From a checkpoint of a small mixture-of-experts model trained on Wikipedia: 141M parameters.
Below are experts of layer 3 (counted from 0) of a mixture-of-experts language model. Rows are named router (the router's row for the expert), gate (a neuron's input weights, with its number), up (a neuron's input weights, with its number), down (a neuron's output weights, with its number) and show model dimensions 96-191. Each number is 200 + 40 x the weight over its row's rms, rounded and kept within 0 to 999.
After each expert's rows: a language model's description of what the expert responds to. This comes from a sample of Wikipedia text that the model never trained on.

# expert 25
router,141,232,175,287,224,179,205,224,214,196,156,193,221,267,147,186,192,232,290,215,209,149,177,170,108,173,212,229,241,207,198,174,244,221,283,223,298,172,269,200,195,175,161,241,130,243,268,153,195,195,179,196,198,159,213,191,160,189,159,229,187,177,186,147,192,122,239,212,251,168,187,298,232,182,156,200,86,154,169,207,123,121,141,258,181,157,153,141,220,181,224,183,196,263,199,215
gate0,254,272,175,253,213,239,220,165,232,160,215,271,305,166,178,183,246,173,170,199,181,185,226,274,180,189,247,149,210,186,212,130,231,188,174,177,248,149,202,178,180,181,252,223,201,210,237,189,175,134,196,92,156,177,181,138,172,239,166,254,263,173,163,218,220,216,198,147,223,218,158,200,223,190,168,267,143,137,263,195,171,234,146,239,202,200,192,145,169,183,241,138,156,183,230,218
up0,147,167,254,172,174,166,214,263,221,185,264,196,224,220,182,134,230,196,164,222,138,218,122,194,174,273,197,239,196,220,204,276,194,157,129,171,178,199,205,186,172,212,216,193,215,232,271,200,167,252,145,175,182,192,249,233,122,207,149,197,149,252,197,211,187,207,129,155,187,167,222,166,197,212,202,137,194,193,185,158,208,236,227,174,167,197,221,253,220,199,213,183,231,240,220,241
down0,246,207,249,218,170,152,154,227,170,219,183,270,200,237,177,116,215,185,203,220,293,303,180,144,276,124,167,227,237,207,125,233,234,154,203,187,167,168,212,188,170,196,169,159,210,274,245,222,248,158,168,172,170,193,197,129,133,234,177,175,235,276,187,266,157,149,156,222,213,195,201,156,230,201,194,173,195,131,122,196,230,253,224,234,181,200,235,196,156,152,246,168,234,249,295,260
Description: Capitalized word openings. First piece of words or names opening a table cell or term, such as Met-aCyc, cy-tokine, T-oyota, med-ical, adv-antages.

# expert 19
router,166,228,147,258,135,154,196,260,215,113,157,236,177,274,192,225,228,254,183,188,246,174,256,165,130,145,198,171,185,135,205,171,231,205,216,155,264,211,120,219,236,177,190,260,200,193,199,198,185,239,202,211,187,209,239,218,162,212,157,277,207,172,241,191,175,159,218,245,214,207,125,90,174,136,174,177,163,191,206,153,181,223,189,162,179,210,271,199,247,206,169,200,202,179,180,260
gate0,135,270,170,181,111,207,230,196,159,228,163,162,160,166,258,279,201,172,218,233,257,202,236,253,272,186,225,182,214,199,233,269,217,255,220,216,234,187,223,212,184,241,207,262,182,212,198,197,179,177,172,214,197,170,178,250,211,219,148,248,253,208,193,212,114,283,139,200,162,244,102,202,188,149,178,236,151,201,206,201,219,188,221,190,193,179,186,205,163,225,170,213,220,194,252,204
up0,205,307,128,208,161,179,219,220,133,238,157,168,204,199,259,219,135,187,231,218,210,179,141,132,277,220,135,310,272,176,156,154,181,130,116,269,226,190,204,205,222,148,226,276,210,219,151,117,205,198,246,171,176,179,227,200,221,202,207,184,241,145,201,139,193,307,156,144,221,180,197,247,213,235,185,209,215,233,174,180,166,237,172,188,170,212,199,227,184,225,226,240,220,131,262,183
down0,305,207,236,206,147,254,191,154,160,188,213,206,212,243,154,153,236,228,133,152,187,170,210,168,213,149,180,155,176,175,263,222,214,155,218,201,215,230,265,189,195,217,217,216,169,227,196,178,136,255,201,162,160,181,178,194,190,240,182,205,207,223,167,284,248,267,166,210,155,189,215,142,209,269,187,213,225,167,155,192,154,231,259,243,202,207,184,234,125,163,121,192,229,206,223,144
Description: Final year digits. Last digit of four-digit years in sports and music lists (201-3, 198-3), Roman numerals II and III, and some word endings.

# expert 56
router,185,252,231,195,108,180,174,246,216,146,143,235,182,254,207,174,213,198,231,168,167,202,207,147,198,124,253,164,219,137,240,174,232,241,172,162,228,182,164,197,232,134,240,261,214,231,219,228,242,221,191,249,178,186,195,220,190,225,159,210,256,198,204,135,237,192,237,198,173,178,174,245,168,189,195,197,188,222,271,137,197,200,186,161,221,162,258,250,244,130,208,218,187,208,200,194
gate0,208,186,250,232,180,221,175,188,199,172,169,171,100,241,187,235,174,180,148,172,215,225,141,179,228,144,223,238,200,136,254,149,192,221,207,142,218,254,245,272,240,203,214,219,201,247,210,182,146,222,219,180,177,191,212,234,195,192,204,295,174,240,174,172,212,192,253,188,172,197,213,210,192,266,194,258,273,172,282,168,212,168,112,130,174,156,128,206,252,175,241,213,132,211,249,242
up0,255,208,247,250,184,242,172,173,210,211,214,124,73,265,184,254,169,194,161,246,190,245,183,219,250,206,247,245,141,191,224,174,169,186,179,139,223,180,182,244,281,223,187,194,222,233,277,191,160,209,216,222,184,195,235,176,178,261,237,314,179,252,198,217,130,144,187,166,106,236,201,241,144,212,173,263,225,237,220,166,173,177,88,120,182,160,196,209,257,169,239,196,147,162,194,228
down0,163,187,243,237,244,231,184,195,239,216,206,194,177,188,201,260,241,230,233,251,245,233,199,259,212,195,209,156,155,181,236,184,111,112,200,148,260,171,233,202,211,192,144,224,227,252,196,209,198,236,241,263,213,134,106,225,175,216,116,160,280,221,165,168,185,242,201,183,240,238,205,178,237,170,225,238,246,194,223,223,272,324,158,217,222,172,231,221,146,177,220,131,193,176,260,241
Description: Space before numbers. Bare space tokens before a number, especially years after month names, such as August 1979 and born 1964, plus word starts like com.

# expert 31
router,189,241,149,187,194,173,201,279,291,187,201,194,284,158,171,199,186,250,274,231,222,190,203,135,189,193,248,239,282,169,219,135,258,201,161,192,280,176,206,193,238,239,33,204,132,255,214,202,271,196,133,225,193,215,190,152,158,185,179,259,208,182,231,133,202,215,237,212,240,192,171,167,195,176,131,178,227,214,250,200,161,166,173,191,211,82,243,223,283,150,192,200,183,257,200,212
gate0,175,171,168,229,180,224,226,265,236,141,133,218,237,250,234,210,246,230,206,195,224,175,259,228,204,245,234,198,215,157,193,247,293,249,138,198,216,205,209,194,251,239,129,191,201,271,217,133,156,162,270,175,154,194,156,170,185,239,197,219,232,252,235,172,203,203,165,223,210,190,244,166,189,263,204,263,251,226,240,202,236,103,192,135,239,177,184,251,158,164,226,173,240,231,168,191
up0,257,172,142,179,137,179,184,189,175,206,123,216,179,157,213,210,204,232,217,244,146,216,220,220,184,164,133,239,198,282,223,167,221,207,201,270,176,166,182,234,139,271,278,214,146,265,129,215,248,217,217,196,196,318,144,143,204,248,192,217,161,202,176,243,206,231,184,189,230,242,262,229,245,223,173,258,142,174,135,282,163,237,181,175,152,225,169,161,158,248,226,271,169,237,223,224
down0,264,205,198,196,175,241,230,234,258,264,178,207,236,146,227,204,108,231,185,234,236,209,168,271,290,151,265,234,219,144,275,200,206,134,148,173,216,203,238,156,187,231,165,170,175,175,200,178,183,136,134,194,195,240,226,235,143,199,148,268,229,278,189,154,259,185,185,192,88,160,223,159,136,201,188,198,226,221,165,242,209,238,221,200,136,252,181,206,272,222,204,138,160,164,182,275
Description: Measurement digits, stem starts. Digits in measurements and stats (4 × 800 m, 10 cm, 44.3 turnout) and opening stems like comm, exper, disc, recogn.

# expert 57
router,196,217,145,247,253,139,188,201,198,201,134,206,236,172,270,147,215,193,295,183,255,172,179,163,162,177,213,174,255,167,205,145,122,242,141,180,254,201,208,225,195,136,90,251,152,264,227,190,210,223,202,211,191,260,226,163,155,211,183,305,175,200,174,272,125,132,238,215,215,189,202,283,220,196,175,209,170,207,155,200,164,149,158,221,204,154,257,94,267,155,204,179,199,248,202,212
gate0,154,203,207,115,175,148,174,146,124,220,149,172,234,122,170,172,212,213,208,212,149,140,212,195,164,209,157,169,191,177,223,221,221,238,144,201,194,121,172,208,151,153,207,221,203,248,163,220,190,203,227,111,166,180,281,106,149,104,176,264,197,196,198,226,187,207,200,218,210,202,136,239,204,174,144,100,199,250,219,137,182,206,203,190,183,169,172,192,218,176,196,233,208,258,181,231
up0,228,173,152,203,154,163,158,198,203,213,249,172,256,143,230,217,207,195,241,271,150,158,223,153,153,159,142,236,169,197,203,246,142,162,158,228,279,245,125,146,137,216,162,268,183,225,213,147,200,217,233,198,107,215,158,180,180,225,221,160,203,170,161,169,217,94,187,225,112,182,200,271,223,204,188,237,152,222,212,229,194,140,254,253,173,230,202,250,258,172,237,196,170,157,151,219
down0,224,140,243,190,211,202,194,200,205,153,175,160,150,244,153,195,270,208,119,257,234,195,204,132,180,263,251,198,114,164,206,162,230,137,166,211,229,192,128,212,203,195,187,262,232,281,169,261,147,213,209,219,192,171,245,173,257,209,231,185,170,208,235,188,187,198,171,222,151,206,264,205,219,223,163,108,212,146,274,200,194,215,192,244,182,198,108,226,161,248,193,206,203,197,199,222
Description: Adjective and verb stems. Opening stems of adjectives and verbs followed by suffixes: short, bel, writ, crit, smooth, likely, awkward, in descriptive prose.

# expert 7
router,215,205,149,226,175,179,198,206,241,153,178,235,154,260,91,129,231,221,188,196,146,152,132,182,187,149,261,188,256,210,181,161,172,242,197,181,218,189,225,170,232,122,194,259,234,269,219,126,246,272,189,212,146,201,200,188,159,213,147,226,167,174,196,168,204,147,215,123,102,180,128,180,279,244,220,214,159,243,216,221,169,192,128,102,207,149,247,210,212,135,186,199,200,241,188,201
gate0,212,119,199,217,209,136,167,159,214,235,201,223,141,183,216,184,179,256,251,176,173,200,194,204,227,148,251,175,225,220,123,217,198,236,242,191,264,302,187,254,192,213,226,125,218,169,254,196,195,256,207,216,188,224,199,172,156,159,216,208,217,161,181,206,220,187,185,197,197,180,195,183,171,310,166,201,176,206,215,197,225,184,244,178,129,151,198,145,245,166,183,186,242,174,196,259
up0,162,227,260,259,219,153,159,166,158,259,163,251,227,236,205,205,199,257,283,127,228,217,162,235,265,178,235,154,188,182,103,220,225,198,249,197,205,259,174,226,228,244,264,138,188,239,260,184,201,264,229,214,152,212,177,198,152,195,212,199,183,166,199,206,193,202,176,203,210,164,202,198,142,239,152,231,105,261,196,221,203,162,238,216,159,176,143,206,198,236,181,193,245,165,231,244
down0,144,139,213,238,149,185,192,211,178,269,211,209,185,200,303,170,245,224,147,204,248,211,200,152,197,203,226,259,253,263,208,241,164,184,214,211,157,215,141,150,205,201,200,218,168,163,178,215,219,135,219,123,188,154,189,120,202,145,201,211,227,224,160,246,267,123,240,153,164,192,187,241,230,279,183,195,204,187,215,229,298,222,204,239,188,274,217,225,195,235,249,243,194,111,230,261
Description: Initial periods, year digits. Periods after middle initials (Samuel L. Jackson), paragraph-ending periods and quotes, the leading digit of years, and dollar signs.

# expert 6
router,216,215,168,254,151,218,243,204,198,164,115,259,203,228,169,193,155,227,298,224,258,205,165,129,161,142,225,276,198,149,212,214,245,240,222,216,275,204,193,235,263,172,176,262,173,176,184,233,280,258,180,201,86,231,193,228,194,124,154,265,238,202,173,178,191,167,214,253,254,90,155,163,202,174,238,147,146,195,195,239,213,182,164,233,251,139,182,171,243,185,236,135,203,177,198,224
gate0,150,234,213,213,103,234,159,279,206,131,217,200,217,265,219,197,243,214,246,200,162,108,185,212,192,220,203,165,240,212,226,194,253,222,210,181,188,230,202,174,215,226,202,213,167,225,175,236,159,222,148,235,146,165,246,144,213,166,226,215,198,211,222,267,215,216,226,159,218,113,168,216,138,169,249,171,168,131,149,221,232,118,203,189,222,152,169,216,237,189,187,183,134,284,192,267
up0,211,210,259,248,246,175,181,139,231,265,210,155,247,218,247,279,149,255,191,253,221,129,229,179,136,141,213,130,173,200,177,183,199,171,216,244,239,202,197,183,281,229,194,215,222,220,152,259,225,176,180,259,199,201,229,130,237,135,230,130,130,250,276,197,192,165,215,261,221,255,171,209,228,167,204,198,179,173,222,196,124,179,185,215,172,206,252,233,192,293,119,192,194,274,200,174
down0,211,274,262,163,205,139,175,217,212,216,182,150,169,200,244,251,191,240,283,169,164,169,189,200,215,195,171,222,187,205,201,288,196,159,195,149,179,307,228,190,232,241,180,160,197,181,166,260,292,175,237,251,236,181,219,191,158,172,236,168,223,237,219,146,155,186,204,156,177,224,187,182,188,238,184,177,201,259,229,187,144,208,189,217,208,248,187,260,236,211,189,254,255,278,251,219
Description: Given-name pieces. Name pieces right after an initial capital in personal names, mostly first names, such as W-y-att, Mc-D-ermott, Paul-ine.

# expert 14
router,81,189,125,201,167,176,147,254,206,224,199,181,150,204,167,157,117,215,196,197,198,186,169,126,172,233,251,96,168,218,215,176,238,254,154,192,238,230,211,218,222,161,273,181,149,255,240,158,255,212,166,202,184,228,183,176,152,219,168,276,188,136,206,189,156,225,269,249,161,196,116,116,199,179,270,144,224,143,187,223,186,201,202,208,246,158,224,215,243,167,182,146,191,208,203,296
gate0,223,189,146,203,221,248,171,178,229,191,212,218,280,217,215,178,257,263,184,232,238,205,231,245,246,171,235,214,272,195,273,197,258,214,198,194,198,235,128,274,133,201,215,194,126,119,275,144,188,226,173,173,240,212,145,257,185,252,172,172,184,230,229,141,144,193,162,237,187,166,214,299,259,193,212,239,231,172,252,168,174,250,160,149,198,185,215,279,205,194,221,195,218,215,232,126
up0,101,283,162,194,243,101,149,212,246,182,183,189,242,249,129,187,181,232,242,243,265,181,176,234,249,153,179,166,185,172,201,258,214,205,156,229,219,217,133,194,151,160,190,176,205,134,150,218,193,200,178,187,181,261,224,283,236,238,210,153,85,232,229,182,240,246,141,181,220,205,200,187,176,136,208,145,170,175,207,166,198,253,88,162,232,172,266,201,163,191,241,289,183,218,163,208
down0,174,142,177,192,171,176,172,249,158,155,300,245,198,167,156,252,222,151,179,153,232,180,137,161,182,302,228,233,183,140,177,121,137,188,213,195,211,240,226,210,314,229,197,189,162,261,167,174,185,161,184,248,207,224,236,167,163,162,213,185,142,209,206,243,169,113,250,196,231,230,278,153,141,253,128,194,240,252,187,190,198,164,179,227,147,223,146,184,235,226,171,202,258,179,169,180
Description: Music and sports nouns. Word endings and nouns in music, media and sports contexts, such as television, basketball, guitar, studio, and heavy metal in album infoboxes.

# expert 11
router,212,234,188,125,113,199,159,226,204,161,170,221,182,250,189,212,175,213,156,181,209,163,192,262,189,198,208,143,245,172,202,139,182,213,173,230,216,190,229,200,248,202,226,253,158,236,185,183,230,200,165,210,129,146,188,219,188,206,167,209,189,138,205,144,193,153,138,240,216,189,182,272,236,146,236,183,151,142,201,131,214,230,161,154,203,160,262,250,222,192,261,189,100,248,168,267
gate0,208,164,190,177,223,207,172,167,179,198,156,221,179,223,166,207,230,179,121,235,225,244,231,189,254,195,251,294,193,201,193,208,138,234,231,152,160,260,211,162,228,203,196,232,216,251,261,178,254,201,153,149,250,181,156,312,178,158,199,126,133,188,218,173,160,199,230,230,210,198,119,191,224,220,247,265,177,208,190,203,252,174,196,274,154,217,195,174,147,203,192,225,180,263,177,138
up0,100,211,239,201,147,148,192,281,129,181,208,241,118,125,210,238,192,156,158,251,200,251,241,129,274,149,194,239,236,238,138,147,156,203,175,96,190,182,192,179,198,162,225,220,181,123,259,271,155,156,198,248,169,200,112,241,218,216,181,251,142,190,176,232,201,193,187,245,192,233,181,167,168,123,287,267,144,208,103,190,209,207,223,169,184,269,206,213,173,184,173,240,150,177,182,202
down0,224,191,204,180,194,239,256,204,182,222,232,195,156,200,169,203,190,207,201,170,179,238,186,141,209,206,200,226,171,254,219,181,266,266,295,186,255,215,150,252,176,185,165,239,137,209,184,181,264,220,105,217,181,272,184,142,281,283,148,225,198,211,127,259,176,192,138,187,111,285,182,215,187,263,185,247,176,116,140,201,227,254,227,183,279,204,192,217,187,154,206,158,179,129,215,224
Description: Preposition of, table cells. The word of in titles and descriptions (Emblem of, Species of, head chef of), plus blank cells and signs opening table numbers.

# expert 10
router,211,230,201,214,136,143,200,241,266,141,167,209,221,200,114,181,241,252,300,212,208,170,192,145,130,167,177,200,233,98,198,223,235,186,177,223,170,220,150,188,247,193,76,265,188,255,220,191,195,225,129,208,169,171,202,157,144,168,176,278,235,141,213,162,168,105,222,224,262,206,179,272,220,159,138,228,145,185,196,228,125,169,205,167,167,207,179,201,235,163,229,214,171,223,186,248
gate0,241,140,124,178,171,146,168,226,217,192,138,193,249,235,148,223,190,296,255,206,172,227,191,233,151,254,201,205,204,183,198,237,188,209,128,261,163,202,178,199,244,209,165,234,216,253,208,239,222,150,142,193,250,187,241,223,204,230,234,225,245,220,173,252,150,165,151,249,208,177,172,155,195,209,190,162,157,151,244,221,274,166,260,242,227,216,168,232,203,165,167,136,248,218,245,205
up0,166,164,186,160,173,282,205,199,251,214,180,175,108,214,167,252,219,194,205,207,260,223,164,217,171,253,211,170,223,166,200,171,173,205,232,169,261,203,205,289,111,201,142,182,167,183,180,211,121,166,190,147,223,127,207,185,185,218,120,222,193,198,249,198,215,130,248,146,245,251,211,219,164,202,175,210,183,83,264,178,233,304,138,182,228,241,199,190,230,140,176,288,196,161,153,215
down0,172,188,235,258,140,164,126,241,234,123,112,254,103,157,216,205,186,258,241,192,137,229,241,240,159,231,242,161,130,211,200,200,279,235,209,187,222,191,121,293,259,212,136,145,161,253,199,201,212,197,195,148,185,184,200,249,160,169,261,166,232,242,187,140,189,227,143,183,191,173,162,115,130,212,179,197,214,228,189,166,211,191,137,200,213,112,271,201,261,216,217,261,161,125,188,198
Description: Foreign name onsets. First letters or pieces of non-English proper names, often with diacritics, in place lists and rosters, such as Č in ČEZ, Buk(ovina), Kh, Bh.

# expert 50
router,237,238,163,183,106,184,165,216,155,151,149,238,150,144,108,234,169,242,205,192,157,218,147,211,206,233,232,169,265,130,147,117,189,224,114,215,184,206,212,218,222,212,183,227,199,209,218,160,217,161,218,231,154,318,227,236,141,260,181,186,209,167,287,137,255,196,224,208,215,184,138,176,252,187,170,126,156,178,187,224,259,241,208,177,249,112,156,245,190,151,240,181,153,222,219,272
gate0,233,220,169,247,245,249,242,155,137,224,216,226,253,240,187,179,218,195,235,169,305,226,215,209,160,177,211,251,225,256,202,226,177,224,194,188,200,174,152,123,243,174,223,162,233,194,166,178,151,215,196,185,240,234,230,211,201,240,133,182,208,202,182,192,222,224,169,210,166,191,196,177,198,234,204,205,137,221,224,214,160,192,181,233,191,229,194,185,170,235,147,192,151,82,214,319
up0,284,185,157,209,225,209,140,194,138,251,236,260,170,230,224,222,124,270,246,229,158,205,190,209,250,179,191,219,181,201,209,233,200,238,175,250,165,190,135,158,154,167,210,210,187,205,228,151,227,203,189,205,226,231,259,162,107,197,205,142,168,160,147,245,191,225,245,184,186,243,228,181,261,297,112,217,185,207,163,254,180,208,214,166,275,225,209,227,267,168,175,250,220,292,237,231
down0,188,203,145,158,251,156,155,168,228,123,241,203,228,200,183,186,127,209,139,260,210,200,242,186,248,192,129,204,150,236,258,153,105,228,235,138,269,200,163,142,163,179,188,219,148,226,192,115,224,250,207,200,171,169,189,162,205,258,151,199,164,236,233,214,152,152,270,216,149,251,206,212,246,157,217,233,219,196,107,225,159,250,159,207,161,217,171,264,172,253,182,225,220,159,218,187
Description: The in titles. Capitalized The starting titles, names or table cells, such as Grand Theft Auto and The National Post, plus line-start dashes and pipes.

# expert 13
router,153,254,220,218,276,210,185,231,196,230,140,212,199,225,202,130,205,169,254,242,172,187,209,176,174,169,220,122,230,136,210,183,146,231,193,240,260,186,191,211,229,247,139,182,165,195,242,216,239,203,124,232,229,178,150,268,173,258,152,238,167,191,208,135,249,173,145,164,185,239,155,266,212,238,193,239,187,285,253,266,158,203,175,247,223,130,193,108,172,185,239,190,225,211,245,214
gate0,218,289,186,206,232,167,192,227,152,167,204,194,236,214,215,170,161,189,175,153,191,250,190,204,268,239,197,257,192,233,170,182,247,238,152,199,256,252,249,201,197,194,139,183,235,172,232,213,189,208,183,243,201,274,208,260,190,230,184,180,145,230,261,172,186,229,271,197,203,157,166,247,203,211,146,176,243,155,223,174,244,124,231,219,224,187,139,156,249,192,165,201,232,152,234,333
up0,161,242,201,209,181,199,249,223,171,233,228,164,245,206,243,199,216,146,214,78,203,188,210,160,236,211,178,192,134,154,151,147,209,118,144,164,239,135,149,134,255,227,232,156,227,294,228,221,182,170,223,186,161,206,154,171,144,125,197,214,128,176,131,205,242,241,192,220,128,207,216,142,188,177,225,128,247,183,186,168,194,112,176,115,178,171,152,192,175,254,290,211,229,168,213,198
down0,243,272,187,154,203,235,238,156,186,211,180,202,186,260,192,239,206,127,233,157,142,174,225,172,172,174,192,228,138,229,200,121,227,228,172,240,226,193,115,223,148,215,236,232,201,197,202,176,179,215,198,189,185,125,235,156,205,192,193,147,131,183,117,191,123,270,187,171,151,258,201,186,210,217,295,124,193,232,169,161,170,168,266,182,220,232,169,160,212,209,217,248,176,235,231,210
Description: Mid-word fragments, digits. Inner syllables of split words such as uc, us, ens, pt (Cr-uc-es, l-un-ch, comp-let-ing), plus leading digits in tables and dates.

# expert 41
router,186,206,191,257,181,150,177,213,214,146,192,257,150,277,160,162,177,220,287,244,244,175,149,173,147,106,198,259,183,136,186,215,181,210,214,207,290,207,200,200,281,295,211,243,163,212,163,215,254,274,197,232,204,196,154,204,170,157,103,252,204,180,275,156,230,156,248,235,129,186,190,217,254,174,233,152,101,238,222,241,175,129,118,253,186,96,252,199,223,185,220,200,198,170,194,169
gate0,218,155,204,233,304,232,211,234,212,186,168,270,214,186,179,221,196,210,223,184,187,188,158,189,93,135,211,189,222,259,229,247,229,183,250,147,234,228,206,240,308,192,177,236,208,159,209,182,212,248,182,190,142,217,104,213,164,190,142,259,168,264,230,159,199,224,156,123,232,319,220,171,246,225,284,197,215,153,151,259,128,151,94,212,188,195,188,200,256,225,180,204,167,177,215,217
up0,151,260,219,265,232,228,242,183,222,159,200,243,211,180,239,231,174,262,170,217,178,183,248,147,164,287,186,216,191,186,76,148,199,236,160,208,225,209,235,217,311,222,183,261,173,119,196,145,170,167,184,233,245,201,171,251,208,162,213,205,135,266,116,184,266,198,201,270,172,230,148,172,220,210,248,183,213,171,188,187,194,188,197,232,150,169,248,189,276,224,174,191,180,199,160,241
down0,230,158,292,267,251,219,255,290,91,208,206,199,202,233,276,131,208,249,291,225,232,160,196,218,225,114,215,167,229,158,199,310,155,210,198,204,186,232,198,172,153,172,175,303,211,223,180,193,223,195,120,181,211,177,231,114,193,157,179,216,177,222,295,240,139,189,176,187,253,225,218,186,222,215,219,234,194,108,236,152,225,207,183,123,316,181,202,209,282,208,194,237,158,165,185,132
Description: Given names, name starts. First names and name-opening fragments after an initial capital, in cast lists, squads and goal scorers: San, Jean, G-ian-ni, Y-os-hida.

# expert 55
router,211,224,145,123,159,189,114,240,194,172,169,250,244,216,176,137,202,126,210,242,205,197,183,203,155,125,242,174,221,201,208,216,181,234,255,134,187,147,232,177,252,144,208,258,193,216,253,205,219,217,197,288,218,249,188,233,176,191,145,280,189,194,163,170,299,179,182,208,174,144,120,189,263,188,151,212,187,227,230,191,276,174,130,248,141,184,128,197,250,189,198,265,155,223,237,200
gate0,187,168,248,110,203,138,211,274,182,245,200,227,225,207,242,184,253,131,220,210,195,185,198,181,219,187,179,209,184,251,155,199,192,274,232,230,181,176,214,251,162,167,205,145,181,134,241,218,202,225,169,200,227,193,169,233,206,201,193,177,188,187,210,198,257,116,213,235,194,129,251,126,225,234,207,164,148,219,170,235,184,180,131,144,204,200,201,158,206,245,234,200,178,202,187,241
up0,159,228,139,196,213,198,273,195,85,175,227,208,199,178,149,266,232,139,187,192,198,193,267,218,192,201,199,289,213,172,231,171,170,267,152,234,175,129,117,192,198,190,165,235,244,207,211,235,239,211,112,185,157,218,226,173,163,256,208,228,223,199,202,220,194,180,181,233,129,242,226,193,159,180,184,262,259,258,168,196,156,217,179,175,156,206,247,233,214,268,172,168,262,241,157,262
down0,247,237,194,179,192,227,151,238,152,126,182,141,197,243,211,261,234,130,125,210,221,139,172,180,225,224,208,201,184,264,163,228,187,226,187,210,236,181,293,214,166,189,241,146,242,217,233,177,231,185,159,149,224,238,144,151,209,228,152,202,225,236,191,270,187,234,226,130,240,157,122,239,256,253,154,230,267,207,151,198,254,196,272,168,198,261,195,298,221,155,228,246,169,219,145,174
Description: Sentence-ending punctuation. Periods, colons, semicolons and closing parentheses ending sentences or list items, plus sentence-opening words like It, The, In, During.

# expert 30
router,179,201,100,224,218,120,160,250,214,193,184,198,181,147,187,163,247,229,161,189,254,138,156,128,194,194,175,163,246,201,221,181,211,173,131,297,201,238,250,212,238,123,256,222,141,234,218,250,209,241,149,265,175,191,167,237,212,227,130,211,183,153,218,152,248,179,231,266,180,197,175,131,250,181,202,212,193,177,223,203,209,246,184,258,272,212,188,232,191,181,164,203,163,241,198,280
gate0,156,171,164,229,197,165,213,221,217,179,229,180,220,228,243,154,189,233,197,196,242,243,153,188,79,203,186,194,273,210,200,232,228,157,173,201,198,217,241,210,245,198,250,186,123,201,243,130,170,211,167,173,198,246,226,184,235,274,167,267,209,218,169,186,260,200,281,212,230,149,214,244,189,132,198,139,174,211,231,228,188,272,153,123,269,214,190,219,156,227,187,207,154,151,293,258
up0,140,201,160,166,233,313,179,165,171,192,149,236,268,217,148,189,226,196,202,226,205,198,134,179,137,266,228,206,231,143,222,243,202,174,198,162,217,104,179,198,242,177,219,142,227,210,237,236,149,176,153,151,194,219,162,270,234,238,224,171,220,181,144,217,235,186,254,212,272,176,253,215,180,128,222,125,212,183,211,205,200,255,173,178,241,217,167,168,199,259,202,169,191,184,177,287
down0,146,186,211,231,232,177,185,162,150,198,158,178,248,154,200,271,197,197,176,190,227,262,198,209,172,214,181,169,134,234,197,269,209,231,312,199,212,154,244,205,214,235,208,274,235,182,237,130,182,257,287,140,250,233,235,185,214,160,174,199,196,208,179,242,208,254,204,265,137,180,240,176,189,179,185,156,226,143,186,220,147,198,190,284,226,165,215,192,136,167,222,233,194,158,150,183
Description: French de, final -e pieces. The particle de in French and Portuguese names, such as Coupe de la Ligue, plus word-final pieces like -e, -ace, -ge, -ate.

# expert 39
router,178,233,222,112,131,95,219,216,311,200,176,207,186,163,194,193,228,193,275,205,190,222,194,229,201,234,226,100,199,248,216,133,289,193,217,189,185,223,227,210,252,206,105,190,180,234,245,183,233,252,171,195,287,183,160,223,188,159,187,240,186,152,208,204,123,223,242,212,194,154,189,256,272,237,224,207,196,171,209,164,172,187,160,188,181,190,242,214,251,131,219,204,195,240,241,294
gate0,255,239,193,241,70,159,192,177,241,179,191,224,237,153,210,161,192,252,163,236,242,221,243,231,159,173,246,219,189,152,258,153,187,227,194,193,134,273,157,248,262,284,238,257,228,189,154,281,208,298,183,121,260,197,252,225,177,223,208,279,261,222,215,149,183,238,177,195,182,170,125,193,273,211,255,246,242,208,235,247,159,199,183,220,161,187,260,230,215,145,167,230,177,202,181,160
up0,183,192,218,253,126,119,177,217,236,224,249,160,187,167,195,178,187,212,216,177,198,244,229,206,213,289,213,186,258,223,226,185,220,130,187,208,180,214,111,154,325,182,275,185,222,152,228,229,164,205,179,171,273,230,174,159,224,189,140,221,137,151,186,210,246,209,172,155,165,218,215,206,211,228,168,178,171,161,255,218,174,200,221,173,200,197,227,197,182,173,184,156,160,217,182,155
down0,223,166,184,182,227,251,227,161,184,185,252,182,196,157,218,200,210,290,195,174,210,211,226,210,236,166,231,154,176,211,133,181,256,172,233,238,281,144,164,219,200,235,214,150,239,271,141,165,217,98,171,277,215,176,266,293,199,234,227,179,225,183,116,180,157,122,242,170,216,192,168,180,161,205,201,227,165,223,150,139,191,183,176,238,190,175,219,165,160,241,177,145,236,136,135,216
Description: Capitalized word openings. Opening pieces of words, often capitalized, in titles and names: Pr, Pol, Wh, Miss, pr as in Privileged, prime, What I Like.

# expert 22
router,224,217,173,225,257,186,153,210,226,115,192,226,238,192,122,212,127,229,188,206,206,206,169,153,222,146,220,111,214,85,187,163,124,251,132,243,200,194,204,209,245,185,223,234,209,244,186,178,229,199,147,215,270,263,209,241,220,205,219,231,186,154,266,263,155,138,236,232,168,221,190,233,291,139,223,234,153,273,237,169,220,192,195,199,216,138,161,235,239,204,221,157,185,230,181,293
gate0,237,255,187,222,188,181,151,217,199,172,257,235,195,196,223,166,210,250,130,249,223,151,188,212,217,200,218,209,245,179,215,155,267,212,281,184,201,207,211,152,221,162,160,201,235,298,217,174,271,155,298,232,176,205,158,168,194,191,204,236,194,205,225,177,233,133,196,230,184,223,179,220,159,184,151,234,191,231,184,219,123,203,215,225,204,225,192,165,207,162,186,223,202,207,238,238
up0,168,194,188,207,225,214,185,262,196,186,190,259,234,198,155,137,203,231,143,220,170,196,191,130,226,171,231,226,210,197,218,177,196,216,190,181,153,186,225,138,225,162,123,161,175,260,207,98,186,151,243,267,204,246,177,201,219,165,222,188,174,234,139,192,247,148,157,144,248,143,187,230,260,215,177,208,177,224,156,243,186,204,222,190,212,197,135,277,167,160,236,268,263,191,287,172
down0,142,223,219,158,194,244,234,177,243,213,265,200,190,211,164,186,222,183,193,141,254,199,233,173,184,208,191,217,229,163,216,211,222,170,178,134,168,129,226,215,192,140,194,141,203,276,251,233,158,218,202,160,149,94,210,166,232,169,259,174,230,229,185,179,221,239,196,229,245,249,181,186,161,176,150,201,244,164,255,207,176,177,254,218,213,228,157,218,235,192,230,262,211,160,171,214
Description: Al- names, list dashes. Pieces after Al in names (Alzheimer, Alam Halfa), plus list-leading dashes, table pipes and the word the in running prose.